Weights of a small mixture-of-experts language model, trained from scratch on English Wikipedia: 8 layers.
Below are experts of layer 5 (counted from 0) of a mixture-of-experts language model. Rows are named router (the router's row for the expert), down (a neuron's output weights, with its number) and show model dimensions 96-191. Each number is 128 + 32 x the weight over its row's rms, rounded and kept within 0 to 255.
After each expert's rows: a language model's description of what the expert responds to. This comes from a sample of Wikipedia text that the model never trained on.

# expert 22
router [117 135 142  92 163 110  61 180  96 146 120 112 133 190 175 150 122 114  98  81 162 128 142 124 122 111 108 146 189  97 126  95  76 131 121 121 123 134 114 155  96 187  94 104 155  69 180 124 126 145 131  64 131 114 123 127 119  81 124 135 159 176 177 125 140 130 187 119 175 114 152 122 142 111  62 161  65  95 130  90 105  87  92 141 196  89 135 163 148 132 156 136 135 116 175 152]
down0 [154 109 137 153 185 102 173 150 109 101 171 124  93 126 109 106 156  99 126  89  56 126 119 135 190 188  98 116  91 166 145 188 137 101 136  88  85 109 126 149 118 109  95 134 147 170 104 210 156 172  89 127 182 121 124 139 109 159 134  95  90 180 133  87  71  66  94 183 132 108 108 131 209 108 111  69 119 125 166 151 172 137 126 131 132 223 158 138 133 144 129 136 109 110 185  89]
down1 [141 179 108 131 163 100  86  83 131 186 116 148 171 167  72  81  84 134  68 132 108  99 106  91 160  88 100 153 170 137 151 132  99 102 139 125 150 168 110 109 136 108  92 168 122 157  87 140 113 133 115 150 104 149 122 133 130 143 112 135 126 124 136 110 112 125 110 112 121 146  11 199 127 126 163 170 143 123 156 182 176 157  87 172 166 159 182 180 144 145  62 115 174 138 172  86]
down2 [124  75 168 122 108 123 150  93  92 171 121 116 102 191 110 119 120 148 155 174 105 116 126 140  97 107 178 131  99 155  64 134 146 141 131  82  44 130 134 137 134 127  65 119 161 157  61 138 105 118 114  83 133 143 123 179 125 115 119 152 132 124 206 146 107 109 155 119 200 108 177 115 121 100 104 155 120 135 143 125 110 182 163 104  84 162 154 138  95  97  77 107 194 154  91 143]
down3 [109 114 144 167 119 158 133 126 142  94  95 116 120 134 188 103 136 143 115 142 108 104 136 189 181 161 153 149 107 145 128 161 132 130 139  76 108 159 145 154  80 133 165 128  81 125 159 139 137 137 155 186 119 167 115 111 119 113 141 193 109 124 198 152 115  81 104 111 145  96 123 127 122  69 151 147  43 165 111 183 123 151  95 127 143 123 116  84 121 141 134  95 158 148 107 115]
What it handles: First capital or dash-plus-capital opening a name at a line or table-cell start, often after Preceded by or Succeeded by, such as J-ames, | K-az.

# expert 28
router [129 186  78  83 126 115  54 115 118 120 145  64 103 138  98 147  75 138 119  80 127 166 160  64 116 152  67 157 133  57  95 144 115 109 197 132 136  86 115 125 118 123 123 124 121 162 159 115 116 138 165  89 132 146 109 143  72 123  70 156  68 138 157  96 162 124 138 141 119 144 161 100 130 155 142 114 133 139 119 129  93 128 165  94 183 138 141 136 116 119 152 150  47 122 124 127]
down0 [126  52 159 211 135 143 123 166 125  88  93 137 153 134 119 114 132  80 140 111 151  98 120 155  90 166 139 116 151 120 137 118 165 140 116  91 152 115 141 216  98 153  94  53 159 154  94 151 157 130 135  50 123  90 196 111 122 139 191 190 203 105 115 222 117 160 150 202  91 116 116 138 109 120 128 112  84  83  83 141 116 117 155  96 131 107 138 118 155 157  76 149 152  95 132 128]
down1 [120 111 118 126 137 148 164 147 158 168 147 128 100  71 126 123  76 183 142 160 221 132 146  52 108 111 124  64 129 126 164 120 128 166 135 127 157 133 103 109 101 144 125  97 134 128 123 182 101 165 171 137 115 113 122 170  86 152 112 123 106 152 153 131 150 162  90  87 200 161 175  74 138 138 146 146 152 102 114 160 120  88  84 137 152  69 105 114 110 102 117 162 115 118 171 134]
down2 [ 82 113  78 153 142 167 112 103 121 136 147 122 146 148 160 130 135 136  83 135 139  40 137  89 115 133 117 159 148 104  98  73 145 119 142 132 129  99 100 167 117 153 121 133 164 106 124 148 198 181 116  73 147 129 130 148 119 133 169 174 162 156 161 149  74 138  56 147 140 145 110 161 120  82  66 117  92  74  55  92 119  92 139 124 151 128 178  86 117 103 149 151 209 138 110  92]
down3 [168 109  92 145 113 140 176 144 148 116 185  95  80 161 100 122 175 208 207 156  92  81 205 144 140 146 145 129  83 133 148  96 137  78 115 184 115 153  72 122 113 126  99 135 123 113  83 113 180 147 139 157 131 134 155 139 113  89 128 125 198 151 180 133 117 117 200 133  85 113  64 125 137 188 192  90 168 121 131 146  93 115 125 147 147 147 108 152 108 132 110 150  68 172  84 177]
What it handles: Nouns for institutions and administrative places ending a name or noun phrase, such as School, University, District, town, Museum.

# expert 8
router [143  80 112 126 116 143 145 120  94 119 180 103 210 170 122 157 129 163 122 110 152 127 196 144 121 158 101 125 169 129 131 124 101 107 171 159 131  46  81 136 120 129 118 108 179 114 129 106 165 169 158 131 176 131 129  69  99 113 137 167  84 132 156 115 198 102 135 118  96 111 127 116 133 152 145 161  58  97  92 130 107  99 158 167 114 119 108 135 167 153 147 168 139 154 155  97]
down0 [144 100 117  93 154 131 131 131 199 158 139 155 175 132 194 102 103 153 115 117 141  85 152 111 115 181 146 128 120  87  83  69 116 143 123 137 145 167 185 138 139 140  50 153 123 166 174 141 134 160 173 172 143  98 110 128 141 208 155  81 176 118 168 118 133 148 162 119  92 120 115 141 132 172 135 182 114 105 101 148 160 172 142  90 126 181 153 141 110  71 132  97  84  87  65 101]
down1 [128 125 150 180 117  44 137  96 107 121 129 107 121 149 125 116  72 131 113 111 121 103 124 135 104 207 128 161 147 166 137 129  89 171 173 173 186 127 109 156 130  68  92 124 174 113  68  47 168  90  88 150 145 118 129 110 102  82  81 100 118  90  77 142 160 130 117 151 207 154 141  78 116 134 140 104 186 192 164 108 152  78 104 141 141 143 155 112 148 135  65 174  71 115  76 119]
down2 [189  42  79 154 109 131 104  94 109 165 183 180 123 114 114 111 162 143 194 127 161 128 135 162  70 155 144  93  82 119 144 181 144 131 141 169  94 135 171 190 111 152 154 120  97 108 168 104 160 179 107 142 160 157  80 184  70  91 137 134 124 103 119  98 160 105 112 169 125  97 108 121 130 146 150 122 174 103 119 120 104 150 104 142 168 172 129 181 117 107 103  81 115 131 116 130]
down3 [147 105 182 108 149 141 132 169 163 112 112 104 111 155  91 112  69 104 142 115  91  97 104 104 150 144 140  90  91 139 118  66 165  92 129 131  87 135 120 150  90  80  88 142 101  71 106 134 152  98 125 158 123 122 135  86  93 192 128 114 138  86 121 140 156 186 137 122  94  86 146 127  90  56 121 106 146 108 142 193 102 104 100 137 110  93 154 136 117 119 120 132 140 128 112 162]
What it handles: Inner syllables of foreign and proper names after a capitalized start, such as Car-ib-bean, Guat-em-ala, Cor-az-ón, Arab, Abb.

# expert 36
router [ 90 117 109  57 107  75  52 130  91  79 165 120 175 152 134 116 106 141 120 117 126 176 155 130 123 139 123 154 149  84 137  74 130 150 143 153  65 149 129  88 112 108 111 168 176 171 106  84 139 161 145  77  53 108 107 110 115  52 144 149 120 145 152 120 152 115 152 138 120 154 135  90 145 165 123 159  90  95 162  97 154 145 126 137 115 165 123 148 107 152 114 133 105 163 126 138]
down0 [121 100 146  95 152 180  99 180 136 119 113 100 126 145 114  79 139 169 164  84  83 152 121 162 168  98 107 158 125 132 125 150 149 155 148  86 123  85 146 124 126 118 134 137 122 193 159  97 151  93 165 138 128 158 129 173 138 133 123  44 139 126 126 101 186 140 109 137 131 181 115 134 135 117 140 159 141 144 152  79 163 139 187 125 131  74 146 173 134 144 115 102 172 112 132 129]
down1 [ 98 157 189 140  79  62 197 114 138 155 100 145 104 126 211 116 116  95 118 171 132 103 103 140 201 158 116 117 112 151 119 160 103 137 131 128 111 173 144 129 131 172 129  72 166 104 117 113 175 111 154 132 130 117 153 109  89 189 108  94  97 105 131 126 144 143 141 216 127 166 101 148 152 157 142 156 127  86 157 133  73 143 130 110 112 116 127  94 168 121 149 143 143  75  99 133]
down2 [124 179 126 116  88 107 129  93 165  55 117 141  96 186 148 104 123 112  93 180  93 107 112 192 135 143 109 153 134 122  90 127 133 157  90 186 115 109 195  91  95 116 141 138 161  90 153 103 133  62 115 145 134 139  98 169 153 110 211  94 131 117  49 116 110  48 120 138 151 126 179 118 132 149 161 162 152 171 146 203 105  94 140 164 123 155 136 139 118 125 107 126  99 124 103 125]
down3 [108  94  42 126  97 115 182  84  95 152 155 140 143 121 127 150 126 174 148  95 127  62 126 103 151 210 111  92 100 118 119  72 139 141 133 105 111 124 157 157 107 161 124  99 111 129 134 168 117  85 103 125 159 103 142  89 137 151  76 145 179 130 107 149  80 141 104 125  94 126  52  82 144 120 150 135 112 127 181 157  88  82 150 103 124 137 101 120 160 167  73 175  30 105 140 125]
What it handles: Standalone spaces, colons and prepositions right before a number, such as some 13,000, a 2–0 defeat, Number: 31, installed in 2003.

# expert 25
router [ 98 130 102 120  90  93 133 120 138 113 160 115 134 129 205 184 120  92  62 119 161 116 128  92  96 121 121 148 172 134 105 127 138 125 161  82  72 118 123 126 157 158 125 114 193 178 102  72 147 146 170 110 142 152 138 180 105  96 115 112  78 178 108 184 155  86 174 124  61 152 148 135 114 122  72 124  72 129  98  96  90 160 168  86 199 160 143 123 118 153 110 137 115 137 160 109]
down0 [137 180 126 161 153 101 124 146 144 104 182 105 137  94  76 112 112  69 127 140 130 133 156 160 138  90 138 150 138 135 171 139 121 104  79 142 163 180 101  92 101 125 147  98 119 132 127 125 169 117 166  77 124 167 100 122  74 165 138 117 140 112 158 161 144 170 107 118 163 184  90 105 106  97 173 128 119 104 166 122 124 126  72 148 141 160 132 172 126 108 120 103 171 170 132 187]
down1 [132 153 103  76  87 186  79 167  85 140 144 112 169 142 157 201 111  88 168 153 148 161  79  99 142  99 167 170 141 121 135  70 117 139  78 176 137 145 140  87 128 149 126  75 120 115 134  84 120 145 192 172 130 143 136 165 123  92  89 143  81 159 158  24 109 132 114 104 174 188 176 134 123 100 149 104 114 143 175 132 141 151  96 108  76 155 141  94 147 138 134 117 122 120  96 190]
down2 [112 158 127 152 137 112 162 143 163  53 180 147 168 166 101 182 131 110 132 188 196  74 121 125 101 178  93 115 177 134  62 147 129 130 128  94 110 100 152 122  99 118  93 154 162 218 115 135 111 131 175 104 140 138  81 139 137 116 123 141 184 134 132 107 165 122  93  83 121 119 131 108 131 117 168 166 126 114 140 127  85 103 146 155  73  76 155  82 122 120 124 145 168 195 134 146]
down3 [ 68  81 120 124 128 141  93 156 175 142  74 165 123 158  97 170 168 122  55 163 109  81 122 156 128  85  94 122 124 126 112 152  90 112 182 185  93 162  75 140 154  86 146 127 100 122 128 134 135  80 127 159 135 171 157 117 143  95 133  72  98  71 118 142 131  90 145 155 120 130 175  80 155 171  91 133 148 144 124 169 166  78 198  68 175 173 125  94 154 140  98  98  96 188  97 111]
What it handles: Words introducing names or examples, like named, called, known as, such as, List of, plus Location in place infoboxes.

# expert 3
router [118 102  77  62 118 153 120  92 119 125 135 115 120 163 193 126 136  91 156  89 138 128 143  63 112 145  83 131 126 132 106 117 130 140 176 188  50 115 131 102 160 135 125  95 163 143 150 156 101 126 174 137 117 168 155 197  62 129  90 140 112 135 106 152 116 117 153 158 123 203 119  95 146 145 107 116 139  71  90 142 111 159 117 168 145 186 133 170 166 176 155 216 116  91 165 108]
down0 [146 143 106 149 100  94 118 129 108 147 158  51 151 187  78 164  97 139 117 113 108 133 184 177  80 190  89 165 124 109 119 143  92 101 126 178 106 102  82 142 123 188  93 142 156 103 126 104 121 158 104 123 145 128 127 150 153 102 111 190  64  76 173 125 189 135  81 107 102  81 150 138 127 131 128 136 140 121 161 101  78 131 135 100 126 120  86 129  98 197 173 135 163  67 127  96]
down1 [142 196 139 134 164 111 110 102 219 111 118  86 157  92 171  75 147 134 126 155 106  90 110 133 108  91 136 128 124 119 143 150 179  69 124 142 144 110 111 168 176 136 152  98 124 159 151 123 149 116 136 159 111 145 151  87 205 115 142 107  99  86 112 133 116 113 139  71 166 126 130 118 145 114 102  97 122 189 146 165  93 143 115 108 123 144 160 153 145  80  98  55  40 134 142 199]
down2 [ 94 129 165 110 120 166 159 129 112 135 107 111 123 135 156  77 166  96  86 175 165 122 161 113 132 109 143 120 136  93 123 163 132 176 184 123 147 149 128 107 125 120 192 111  62 157 151 101 103 110 146 170 134 141  98 116 136 146  90 100  96 157 167 158 167 157 101 116 151  71 128 122 137  58  97 152 164  87 122 108 110 133 158 144 109 129 130  87  86 134 129 138 119 146 131  67]
down3 [107  90 143 179 121 183 136 144 127 125 136 183 132 174 174 103 140 114  69 143 138 156 104 107 104 187 108 117 122  82  86 138 151 145 129 150 163 182 130 135 144 172 112 107 145 133 133 137 117 128  94 139 189 130 136  93 136 128 146 159  87 209 131 120 149 142  86 119 141 154 186  98 112 107 195  74 111 179 131 141 120  99  92  79 122 101 131 116 100 107 118 116  92 134  81 120]
What it handles: Subject pronouns and relative words opening a clause, often after a comma or period, before a verb: that, which, who, It, there.

# expert 34
router [ 93 188 142 102 188  89 116 171 132 137 124 119 137 153 125 142 120 128 131 107 120 158 171 105 126 168  58 179 112  76 119 111 153 126 148  80 132 134 130 125 108 118  86 117 183 115 114 109 137 150 147 114 136 107 160  64 113 145 120  81 146 163 136 109 167 142 123 164  69 100 121 100 167 138 144 166  95 102  84 145 134  79  96 137 197 130 141 216 192 174 197 106 130  54 156 156]
down0 [120 175 148 141  90 179  90 106  99 147 124  78 142 145 125 154 138  68 148 134 111 152 165 142 148  74 196 228  96 121 148 189  75 140 155 176 115 123 128  87 104 128 130 156 126  93 135 104 141 142 115 142 167 138  87  82  68 112 111 137 122 139 146  93  89  80 129  70 131 149 119  98 115 110 141 207 125 108  93 150 181 112 189 157 120 178 110 163 147 106  97  61 140  92 142 156]
down1 [143  75 120 119 211 150 115 147 150 119 102 130 144  71  73 162 103  92 113 131 138 131 113  86 114 105 118 114 161 220 120 175 116 152 128  91 162 117 108 176 129 209 137 171 110  81  64  99 110 154 108 107 206 119  85 149 135 153 141 129 174 127 146 121 170 167 112 113 147  95  85  95 140 137 118 116 162 105 114  94 146 138 118 156 125 153  85 131 102  70 159 111  92 123  90 143]
down2 [ 74 186 137 128  63 155 102 107 162 127 147 133  98 109 100  89 103 185 152 111 169 131 145 147 132 130 144 170 124  76 114 140 120 168  85  37 137  89 179  96 130 100 149 161 101 122 169 125 157 128 164 177 140 108 116 114 119 101 130 121 100 109  74 127  82 161 151 148 104 168 214 153 105 124 152 102 150 158 138 174 114 131 121 129  97 144 125  69  78  83 150 174 225 141 148 115]
down3 [197 179 164 182  83 146 164 189 126 114 115  98 181  71 152  79  86 128 173 193 139 109 126 164 137 108 161 177 148 190 106 126 158 164 114  79 144 160 151 140 113 133 147 197  97 179 122 115 127 153  87 138 174 114 101  99 126  77 110 115 144 140 143 148 128 116 150  98 137 115 143  79 208  98 106  95 174  63 144 109 109  60 195 194 101  67 138 124 132 108 167 102 146 133  87 124]
What it handles: First letter or word start after an opening parenthesis, line break or hyphen, often abbreviations and team names, like (A-BS, disc, acc, B-isc-uits.

# expert 63
router [149 168  99 133 108  77  48 162  78  83  96 108 142 125 134 103 115 126 133 128 156 117 182 117  53 127  78 169 137  62 136 111 143  99 159 200 153  85  99 133 133 156 125  95 168 129 130 130 136 152 143  68 112  83 173 120 105  71  91 124  67 144 152 102 136 140 164 196  83 147 113 106 115 109 153 148 100  78 131  68 150 130 143  77 142 107  66 145 145 142 144 107 149 101 166  90]
down0 [167 102 107 158 138 110  93 178 106 112  97 140 138 132 101 145 107 141 162 131 155 144 116 104 163 112 198 126 137 146  70 109 165  83  95  93  73 137 126 128 134 104 114 115 122 116 121 153  59 191  63 129  95 120  79  92 122 123  76  69 125 130 106 107  80  96 116 138  82 107 118  90 159 195 153 100 122  80  88 141 126  64 157 127  81 171 179 156 181 150  73  90 126  96 134 185]
down1 [149 129 144  98 126 138 137 150 179  90 101 117 177  76  74 104 145 165 138 150 115  96 118 166 113  42 147 169 141  98 149 147 171 144  99 142 128 105 153 114 121 167 173 141 114 147 163 157 120 152 132 180 135 117 118 143 103 193 167 162 133 101 110  93 104 130 119  95 182 161 115 143 119 136 181  90 141 147 108 159 148 108 126 121 138 117  88 150 154  68 125 125 170 145  89 184]
down2 [137  84 168 133 154  71 152  89 182 135 119 102 164 177 134 126 178 139  93 126 132 122 129 123 100  84  87  87 108 108 158  96 121 118 145 146 171  67 177 133 128 170  80 153 165  24 101 216 108  91 106 145 164 123 121 155  35 126 106 105  95 139 151 118 142  64 178 168  92  88 148 133 151 132 111  48 134 164 144  91 153 117 105 175 152 133 195 141 127  80 157 196 149 129 163 121]
down3 [106 178 155 135 146 165 134 119 193 147 133 127 126 117 114  82 105 105 152  77 149 183  92  97 108  87 155 119 131 109 181 149 175 163 159  91 132 142 122 168  55 159 144 132 144 228  74 124 119 108 167 135 117 161 156  90 124 129 146 121  80 106  80  86 112  55 112 125 207 157 126 131 130 161 177  74 138 165 100 108 151 138 156 116 117 132 110 103 115 122  94 102 160 146 157 157]
What it handles: Pieces of Slavic, Hungarian, Turkish and German names, often surname endings: -ić, -ski, -kov, -ová, Vladikav-k-az, Stanisł-aw.

# expert 27
router [122 121 128 146 106  45 116 170 123 157 154 138 115 159 121 120 125  96 118 147 163 165 182  77 115 176 104 102 132 112 171 116 150 116 163 139 126  78 127 175 164 141 125 117 135 107 115  79 109 149 152  88 146 148 154 132 127  78 107 163  66 138 138 121  90 144 146 152  35 128 177 137 149 153 121 110  85  96  50  93 104 115 181 135 122 115  97 161 186 171 120 146 141 137 133  88]
down0 [140 123 141 183 116 100 120 171  84 173 146 132 131 140  70 156 166 137 105 111 131 142 153 149 169 115 177  61  65 172 162 207 163 152 153  76 109 129 140 151 117 144 191 127  99 160 140 167  88 113  77 134 138  85 159 143 143 114 136 127 164 143 112 134 215  73 197 134 121 121 143 174 126 236 119  59 155 115 168 117 131 142 167 142 149 119 123 189 157 134 158 136 106  90 126  99]
down1 [129 183 120 115 102 125 187  93  78 136 137 128 168 171 119 146 116  65 109 119 130 102  79 180 134 129 131 126 106 179 153  73 130 129 121  93 127 139 116 101  96 115  88 190 112 100 147 172 162  98 139 143  89  57 133 157 161 155 120 139 127  99  62 147  93 172 192 117  97 106 155 152  94 161 113 114  71 110 140 150 114 178  85 132 115 181 113 131  99 121  86 116  97  77 155 190]
down2 [105 105 125 125 167 173 144 122 188 135 152 137  87  80 176 180  28 183 136 192 116 157 110  81 108 117 122 170 114  63 161  92 128  75 186 190 108 158 109 155 134 179 159 145 132 150 159 121 101 161  76 194 115 135 188 148 142 124 116 118 100 152 169 136 150 157 199  89 125 203 111 109 148 126 143  94 169 155 131 150 116 167 105 150 133 140 163 160 129  92 108 145 113 126 145  98]
down3 [181  88 117 110  96 138 150 128 122 151 169 108 219 130 146 140 141 114 107 117 101  43 142 118 174 178 118 129 129 118  94  85 164 154 147  65  98 120  72 152 176  97 147 108 128 134  94 109 112 107 162 169 103 114 131 149  39 138 102 166 140 178 188 197  56 139 180 142 118 107 114 125 132 134 132 135 101 177 131 150  98 117 137 145 107  72 151 162 136 114 149 172 170 168 139 163]
What it handles: Middle or final syllable pieces inside proper names of people, places and titles: Köpp-en, Pord-en-one, Gard-ner, Od-ys-sey.

# expert 9
router [ 83 192 118  62 180 137 126 105 129 139  94  90 120 138 137 107 176 125  35  49 185 128 147 165 113 196 122 149 132  80  94  49  68 122 142 149 102 130 134 131 112 189  95 107 126 104 133 116 147 135 145  50 118  94 112 141 114  81 112  94  99 182 117 164 125 157 142 110 112 117 167 102 213 143 136 166 124 108 102  76 114  85  99 119 173 138 118 180 158 157 114 128  76 146 107 139]
down0 [117 131 176 140 131 127 108 138  79 177 133 205 201 160 127 157  81 152 151 136 105 133 157 146  78 175 123 143 149 149 170 125 111 137 205 125  84 100 102 134 123 104 107 172 170 161  92 131  91 148  87 178 186 126 137 142 135 103 128 100 146 120 111 145 156 128  87 136 118  45 159 191 101 129 119 108 114 139 113 108  80 133 130 137 173 105  82 176 126 163  87 112 131 114 146  99]
down1 [102 137 119  72 152 109 137 148 133 151 105  49 156 179 124 137 158 141  87 136 100 129  96 154 137 105 156 125 110 161 123 101 132 136 131 135 131 186 102 144 172 159 137 141  46 146 103 136 162 134  90 112  93 141 143 103  80 107  43  73 133 125 166 164 143 139 151 165 112  98 109 118 131 156  96 135 141 152 147 162  53 127  66 135 127 162 145 136 147 116 104 158  95 154  63 117]
down2 [119 144  85 128 130 137 126 223 134 111 180 159 114 130 131  98 154 108 152 146 154 160 132 118  76 148 126 165 116 100 162 134  89 117 148 117 197 127  94 123 185 198 149 118 174 181 126 162 165 118  65 178  90 138 114 105 141 157 183 144 100 122 163 131 120  97 116 121 149  74 165  99 167 136 108 125 124 183  68 166 164 154 138 149 146 164 131 144 123 189  51 153 110 170 112 136]
down3 [170  92  57 154 146  91 131  79 106 161 103 167 134 142 116  93 169 144 131  83  82 129 103  92 149 122 118 130 159 173  93 153 161  87  83 135 166 107 129 161 115  88 139 141 142 162 134 126 112  91 142 176 126 108 159 168 169 146 106 116 211 105 142  93  94 110 162 154 127 152 166 188 103  66 136 113  67 103 114 168 161 120 168 119 170 146 124  84 200 121 115  89 161 133 167 155]
What it handles: Single capital-letter pieces beginning proper names, especially places and clubs in sports tables and lists: T(bilisi), M(önchengladbach), N(intendo).

# expert 44
router [ 93 160  76  90  95  47 111 147 129  76 123 123 190 147 111 147 148 150  58  91 144 110  92 134 152 172 119 133 112 119  64  95  93 170 154 119  92  98 145 127 130 133 112 106  98 125 198 125 177 188 176 140 153 105 114 103  81  78  93 151 113 136 138 142 155 195 111 175  89 129 106 126 176 189 119 161 121 121 128  99 124 123 149 160 161 121 160 175 172 125 121 121  91  69 118 128]
down0 [148 177 133  74 134 195  74 109 157 156 154 129  83 130  99 135 165  90 160 146  31 136 119 121 120 148 117 123 121 155 120 149 112 124 192 195 110 143 137 163 129 133 111 131 130  68 127 163 116  66 114 140 154 100 134 189 149 150 119 137 129 127  60 142 195 146 177 138 154 101 148 122 152 159  69 133 105  63 107  81 115 126 131 154 109 152 122 123  78 112 167 110  95 172 118 156]
down1 [122 141  84 149 133 154 144 164 177  58 130 141 164 177 135 117 109 133 133 187  68 172 159  89  95  69 192 106  82  70 113 111 149 164 127  92 130 165 140 120 105 202 129 139 100 179  59  86 167 140 133 170 179  84  63 140 125 135  89  76 132  93 131 120 151 112 124 119 177  98 133  84 113 114 103  94 148 153 136 119 137 134  91  66 143 109 105 173  96 142 120  79 123 111 138  60]
down2 [165 149 114 169  90 122 111  71 103  95 113 147 188 148 208 142  68  91 129 123  83  59 187 149 157 147  96  92  78 146 127 116  78  69 140 112 179 161  74  94 109 150  94 126 170 135 176 118 141 125 177 148 106 147  95 158 120 144 119 183 178 123 136 159 193 178 150 173 102 176 159 127 132 122  90 113 165 124  77 109 197 116 152 149 130  52 173  94  78 159 106 127 103 133 175  98]
down3 [131 137 107 127 126  85  86 160 134 136  97 135  93 114 158 135 182  83  75  93 113 146 129 149 133 140 105 117 159 173 121 138 110 135  95 130  66  70 139 154 172 124 177 108  30 146 143 128 104 140 125 147 115 106 161 138 162 169 168  81 136 149 185 114 104 182 122  81 131 129 171 146 158 173 153  86 156 121 147 136 107 124 145 112 116 125 172 121 117 160  58 175 178 150  86 152]
What it handles: Word-opening fragments m, h, sh, b, often after hyphens or articles, e.g. masonry, marshes, half-mile, new-model.

# expert 1
router [106 183 139 112 109 113 136 185  99  70  92 128 122 157  98 117 128 138 124 106 173 129 169 136 126 189 121 154  96 140  70  74 119 124 117 133  61  90 127  95 139 141  63 129 136 132 185  88 170 131 116 140 112  99 128  96 145  86 105 145 156 136  91 170 169 110 117 143 116 155 158 119 156 140 130 180 101  87 117 119 101 134 157 117 211 115 110 172 169 140 102 116 115  51 130  98]
down0 [159  87 171  99 147 167 118  98 125 160  67 138 152 162 104 148 120  84 154 150 130  87 123 152 104 191 109 122 107 114  68 166 157 169 171  87 130 110 133 111 106 112 153 121 123 148 212  84 131 157 132 110 133 131  97 129 168 110 108 164  71 154 147  79 128 184 136  82 127 166 120  88 168 105 181 146 139  93 138 135  93 101 128 112 194 158 154  99 106 156 116 176 115 139 157 100]
down1 [150 164 183 139 156  89 169 135 145 144 117  52 151 173 138 105  98 118 121 103 128 147 113 110  80 115 119 104  76 156 199 130 105 176 138 176 150 119 119 105  68 184  79 137 113 116 135 107 121  91 169 139 112  95 124 133 160 166 101  95 162 134 159 135  74 129 108  57 130  53 153 127 139 154  95 150  90 147 107 176 146  70 139 192  86 206  97 112  71 102 112 142  95 145 125 143]
down2 [146  60 144 108 110 111 147 118 178 122 103 137 137 102  84  81 163 154  94 115 104 113 203 114 112 108 115 110 132  56 136 136  83 138 162 124  79 104  78  43 104 152 186 105 144 180 157 136 174 152 187 143  96 163 164  95  94 134 144 125 157 152 112 159 142  98 137 116 173 124 174 168 154  87 196 136 154  93 112 112 122 168 135 121 103 163 162 128 206 156 139 153 153  79 160  95]
down3 [103 133 131 128 123 104 103 135 153 123  97  98 122 150  81 156  95 156  98 125 210 160  82 123  77  82  68 171 138 135 173 149 156 101 119  97 105 107  97  92 145 167 159 105  82 136 121 232 119 146 149 136 130  80  63 109 123 105  77 146 133 140 129 160 169 120 139 141 159 124  78 148 191 121 112 162 129 172 223 136 166 143 123 174 139 111 104  89 111 136 142 106 115 130 150  98]
What it handles: First piece of a longer word, often p, t, comp, dep, rep, also -P after list dashes in chemistry and protein infoboxes (PubChem, Pfam).

# expert 31
router [123 126  93 130  60 154 169 182 151 193 114 144  98 146 162 132 116 138 113  93 188 156 128 120 138 190 114 101 127  89 114 124 113 120 166 148  86 156 130  75 119 143  48 160 188 107 135  96 207 124 141 135  77 150 141 122 139  69 101 153  84 162 118 144 125 172 180 120  89 157 132 107 119 157 151 148 130 161 115 114  52  68 173 149 228 144 101  98 170 111 166 147 129  91 122 126]
down0 [116  81 138 227 130 110 101 154 141 186 119 155  88 127 125  94 131 148 122  75  69 142 152 168  95  83 138 128 123 148 142  89 164 139  99 140 126 107 127 123 196 112 146 108 113 198 155  53 140 150 115 128 133  88 124 146 137  96 103 135 129 145 187 167 147  78 184 153  92  79 143 174  75 125 143 186 140 103 149 114 133 117 158 133 143 115 153  92  86 115  52 145 156 126  93  94]
down1 [107 135 163 123 118 165 122  73  83 147 169 176 131 145 118 152 165 180 160  91  78  89 128 116 165 152 113 117 113  83 168 149  52 165  86 136 145 135 128 161 146 171 185 111 165 117  92  79 120 138 178  78  77 168 106 107 106 190 106  99 123  89 123 111 153 109 121 130 163 124 149 142  62  59 166  82 136 156 136 147 121 108 143 104 119 101 160 116 109 157 143  84 165 163 137 168]
down2 [160 115 124  62 126 160  98 100 169 144 129 127 116 143 174 151 144 125 131 130  81  98 115 111 105  94 143 166 168 179 118 151 149 134 121 162 174  92 113 163 154 127 144  94 144 187 106 177 166 113 151  92 137 111 106 139 106 166 113 132 152 154 109 148 126 153 112 146  93  46 138 123 150 145 102 170 207 143 135  61 184 142 108 104  63 116  70 165 127 103  72  94 161 207 101 154]
down3 [197 126 129  97 117 119 149  71 112 147 167 113 170 138 135 134 124 112 143 243 121 138 133 178 112 128  88 168 119 123 223 142  71 105 100 112 125 158  83 135 140 166 139 100 135 146 138  66  73 140 137 162 108 146 155  79 120 132 146 161 151 156 131 120 171 105 106 165 167 148  90 159 137 134 112 117 175 171  76 159 122  56 115 123 175 120 147 207 115 130  80  84 136 122 107 125]
What it handles: Opening pieces of words split into parts, such as sp, th, str, f, p, ch, e.g. Aerosp-ace, insp-ire, Pro-p-ulsion.

# expert 51
router [ 84 100 121  52  90  87  89 111 110 120 141 138 125 133 139 127 106 138  94  98 162 131 125 116 154 170 120 151 146 102  81 123  75 115 124 153 106 130 140 118 135 131 119  69 162  64 147 133  83 115 120 130 148 136 144 212 149 134  87 170  50 139 131 111 152 154 108 130 111 145 123 108 144 138  98 137 126  78 163 102 134 166 191  97 183 127 127 162 100 135 156 172  85 108 161 152]
down0 [147 121 101 116 105 102 169 101 164  77  93 145 213 162 164 129  91 112  80 114 151 126 113  85 159 142 110  58  84 165 106 140 131 124  73 167 148  78  99 150 130 165 140 136 142 131 158 123 174 116  71 126 159 182  92 102 175 131 126 139 143 110 110 144 137 121  73 170 106 113 210 167 167 138 137  90 130 151 162 162  88 168 124 114 101 170 147 112 105 135 121 128 118  72 137 143]
down1 [119 101 101 125 141 150  84 142 102 103 142 142 110  85 148 155 140  90 132 107 235 173 116 134 132 113  92 129  93 122 186 105 110 224 170 130 135 116 124 192 118 150  89  69 120 164 119 126  84 120 116 127  92 157 110 109 162  97 111  80 156 138 121  74 141 154 183 175 111 111  60 141  83 134  76 119 137  41 163 144 127 159  93 125 124 174 120  76 121 140  91 112 141 152 133 156]
down2 [101 132  48  75 134 103 133 151 112 102 173 146  81 141 112  79 102 149 169  90 137  57 131  77 141 133 150 135 179  91 145 127 123 141 180  85 158 117 102  96 170 146 130 115  35 144 154 135 157 108 153 133  51 173 154 140 169 175 107 106 128 105 124 144  93 214 136 111 145  84 126 197 147  88 152 141 123 183 145 178 126 136  76 137 131 100 169 121 111 137 130 144 123 150 160  85]
down3 [149 141 155  95 144 103 113 126 143  58 107 132 142 103  81 134  90 136 142 143 141 138 149 140 168 118  88  93 107 142 175 129 132 120 191 110 138  93 126 137 135 107  93 155 108 159 121 116  80  92 161 113 124 137 100 124 142 123  82 134 153  99 146 126 121 106  95 165 184 170 109 181 153  75 138 110  86 122 155 159 130 211  90  97 149  85 124 109 118  95 114 124 217 137 106 193]
What it handles: Common nouns after a possessive or article, naming relatives, media works and time spans: brother, wife, show, album, season, week.